Below are experts of layer 5 (counted from 0) of a mixture-of-experts language model. Rows are named router (the router's row for the expert) and show model dimensions 480-639. Each number is 128 + 24 x the weight over its row's rms, rounded and kept within 0 to 255. Numbers have three digits each.
After each expert's rows: a language model's description of what the expert responds to. This comes from a sample of Wikipedia text that the model never trained on.

# expert 12
router:145145129185114132146144172123112165116135123151135125174160137145165146140152123111133108109116139117143095112117172118153123148157133145125135106132170151135096163161148116166148124150174109167167134130081129084137154113109131137126116076147144116075103126141157111102167150123131156142137080112123121093123147131122130144102106133095132114084125108139161123138143128102110175123145110081123065137143149140094154095132154147140100134117101117123136206114148159113141150146132095
What it handles: Middle pieces of longer common words split into subwords, usually before suffixes, such as delic-ac-y, en-ric-hed, Pres-erv-ation.

# expert 0
router:091111130147104109119165129134131073120121139140125130152148134112135141157125139097124109140131118164126153104101127134136135146123136163125133107073177105115097117145126090107146129156134100136163131118133138134099144071102161100153126129112177131118123137144149175099112104128157192114134127124114143146121171113148154094105143143162108090124110141141123113135143086106107097089119140098074079160132117086091133121109084124126105114135099118115127140157140151123123136123138107
What it handles: Main nouns naming works, groups and institutions after "the", such as film, album, band, government, House, United States.

# expert 6
router:094094111125092092098142145129137064058102159092119149114162152097120149128148111136134127090070142142129113129097136129101136151156067159117133129086124144101127114134147142136098170109173136131154120139130141098123154154141120112106148105127130150131122133096132093121122074114134118100120120134123157092093114104140084116166080159147076129140094112136126135119154155111129147104106132105118094132147128076142136095124084109125104138139090118150105132125144100137100130147091151
What it handles: Short word pieces inside rare proper names and surnames, often in tables, such as Sher-d-og, Good-w-ill, Ky-ril.

# expert 3
router:138117128102121114135173118112152127120148127109121145160147150099124125156116141098125141107104115143112169153126109150132093132140136119133120140089150136117112125114119146120129200175150097175131156113145149137106121146158151136165137097101166142150108170108115136139144153101170168086168135123138153115068178120142126111122126149130109144140162135151128134133165137070153133095121149118124132115156109127118153122136115109131130114138112119118126119087138103152147132150177150
What it handles: Colons, dashes, pipes and field-name tokens in infoboxes, lists and tables, such as Full name:, Wheelbase:, coordinate marks °N.

# expert 11
router:143132138186103125132118154125149118135092120128121113123134137137168132168171082106136056083130073155136151138122132109093147101175132161126151121098156176090084118152112121122116124151161113122132129170140168126093164141126154104141138116146148148124130137144123144119136116126133155079167119107087146132128162151132122099102158113154100131113153190132117123170124116140124122113173111111105145138139063102131133148117089098131133117099133101111111146152101117115158130112139138
What it handles: Articles and possessive determiners starting a noun phrase, mostly the after of or in, also a, an, his, their.

# expert 5
router:110126147141124105112123115123156130079146129106109117113121192102160106113106099127140097154087138147132169144104116148130156127123109128107126096130115127135077130165141145114145124108129080123140157101105172099101169107101123148150105127130167143104103141111123124133106105105146128164130106137119139134148116135165147117096119131165097108158154138124088093151145113095078107128125110132127152165169137115110131136112146132084107140147085114110107089109143138119143115121119123
What it handles: Ordinals and quantity words after the or a, such as first, last, most, total, number, plus rank and date cells in tables.

# expert 15
router:105161120144136103097113158103128134153123161136122106130099160135177149104118139140148100117115103146133129082131170131115150147085124160097106048086131121153126157116155094142114134159135138118140171134159141092150155129107178107121121128154155182112129163150144147143112114126102122122138137127145150093152118121126144122145129111061095120129139158146169115162142092117117129123127142093102086169159105128155153113130127152120113127131103076164108180128172097125147121174124137
What it handles: Conjunctions and commas joining words or clauses in prose, mostly and, also or, but, and word-final pieces carrying a comma.

# expert 14
router:096110106149114122130120116103137139085142130108108128131094159164125135081123104162146118169126161163123165157127148147122125107122135182177133100147143129149127168149166117170117096108186144161160146176127129117100127110116190170153137136138146123119119159129133149100120121098152148138150129137114118110151155122174123131146102112117112104120169114145136109112129139120120101125167143125137105124143162090097122100104164133129109112139132137146098103095142117160096146126111126
What it handles: First token of a sentence, paragraph or heading, such as Of, A, There, According, ==See also, ==History==.

# expert 1
router:115132162138126111107133144064150152153133154104134131135142146151126157160158108112133119079110116155151140119088130113107151164148099124097174147115170128134126104091150095168112139118146132169138137135122123117093131121140140122156152091151157125128097138162142187099114110123195097111163155102096133151125173131131151114101088100134136096144101135102138100120175078124132103116118148119101132176136145152095089118139120123107081140085106131136095119122135105127132167113120122
What it handles: Prepositions after nouns or verbs (of, to, with, about) and past or main verbs in running prose, such as wrote, led, prevented.

# expert 7
router:093121154144133080056117102095131131092134125106129096167106156100143173138180105152150105127108139147159172119080127141114166162170139146145176091105177132144081131095143129158171128150120115142126139159110129124091124123091167128133124143131172161080111158113140146102112106121154133131156142148126145110122158116130152111101086129108112104133142181155106104117154128141115134100160110126123097145118103136107121159106104126099113134105134103121133108115139101121142149121129138
What it handles: Place-name parts and taxonomic epithets in geography and biology text, such as District, Creek, Street, -ensis, plus following in or to.

# expert 2
router:126143176175141077103135138065096095123122143139128101136135153132126149145090144146187070106084118121102163144100138105120146111153119169110146135115126130117100154106145140155139122111156114114146113148135110131084183137112124116121093157093188131085095142136171150129121119087131123151144124131140131105158170117145171094134095123081149110138160135124139093133137104125158116089124100098109103122135135098114109152081094104122142137144103151170115097129146148087138125124129112
What it handles: Prepositions and numbers opening dates or time spans, such as from 1845 to, in 2019, (born, 24 July, March.

# expert 8
router:098115149134150087072088130095140125133116184104154089148139113076139136151146121123146120132114107154180134132117136126131176116120114123136126096090128168147106152133160161149131114155120120154181152178115099101085163134079152109098101145139137159094111090161143177136093125124151128128102095155151125148149120120112119101091097125145116087110121176128116112136198149149146124129137135118105107177128141137108137124107102121115127125145137080146105157104159129125147145111129130
What it handles: Line breaks ending list items, table rows and infobox lines, plus == section heading markers and table separator rows.

# expert 13
router:092133155115091108080094151127184112143102156130125133150158136142125101133122110174122131147128128162160099108086110114164134119114081111090153134156145143134085130134131147094131108112159122119152116140115164125122137119108144155115133166121113173135062125113131145104152145145140125143118135103081143133097134124119144082119167164116134104161146118142112064146135106104108102073122116138082091127144112152148096124146143152098094085116109146136116143138143111170168117102135111
What it handles: Word pieces inside foreign personal and place names, especially Slavic, Spanish and African, such as ó, ń, ov, Dund.

# expert 9
router:127142152120110097081132157124166119128110146085139142155103158142151165129144093140168087129145081122167099114114112116103129149190133173100119095120136135149067104089159136144150122113126087136124164130112123123103153097115167138136153122138119158089133135153150122133071115099154146102138148107126135126154146147134132101147123128097096124157146142119126095160133135119088145103141122104097112123146097130132116155077092154112102112109102125182136140143145131102107148155134099
What it handles: Pipes between table cells, colons inside work titles (Halo 4:), and scores or dashes in sports results and discographies.

# expert 10
router:095091150175116115088098097107140116120143147090136132105109155126139131141174095139159116121116130137143157122103115097120172165125145184136124114102113091101081147101145124115154152139138112107151105166109139144101149106111147119153143140169150114105122141141111155125074126114148145109135131125118166107155153106129123091130113114127117130140150178137113087134164104132080134127148116119104088178174094133105109128110117132104091147118126110125127139143149120143097159106170130
What it handles: Forms of be and become used as main or passive verbs, such as was, is, been, being, became, to be.

# expert 4
router:113140163125113112106114125114152136158122135109138132132134151093167123124106128139160112123106097188134162111122116131113138156137096122111139103105162145096120131082118098136160125149138110142152131157097111113107173105098127154171136149111119140124077131140142117141103108138133102132183141127148120140159178130159132102153118124108118118108153158129112127108149112082127102110158090122093126155136094149080089131142073162108090160112131124153125140140166100138129101107123082
What it handles: Time conjunctions and adverbs starting a new event in narratives and sports bios, such as after, when, before, later, following, season years.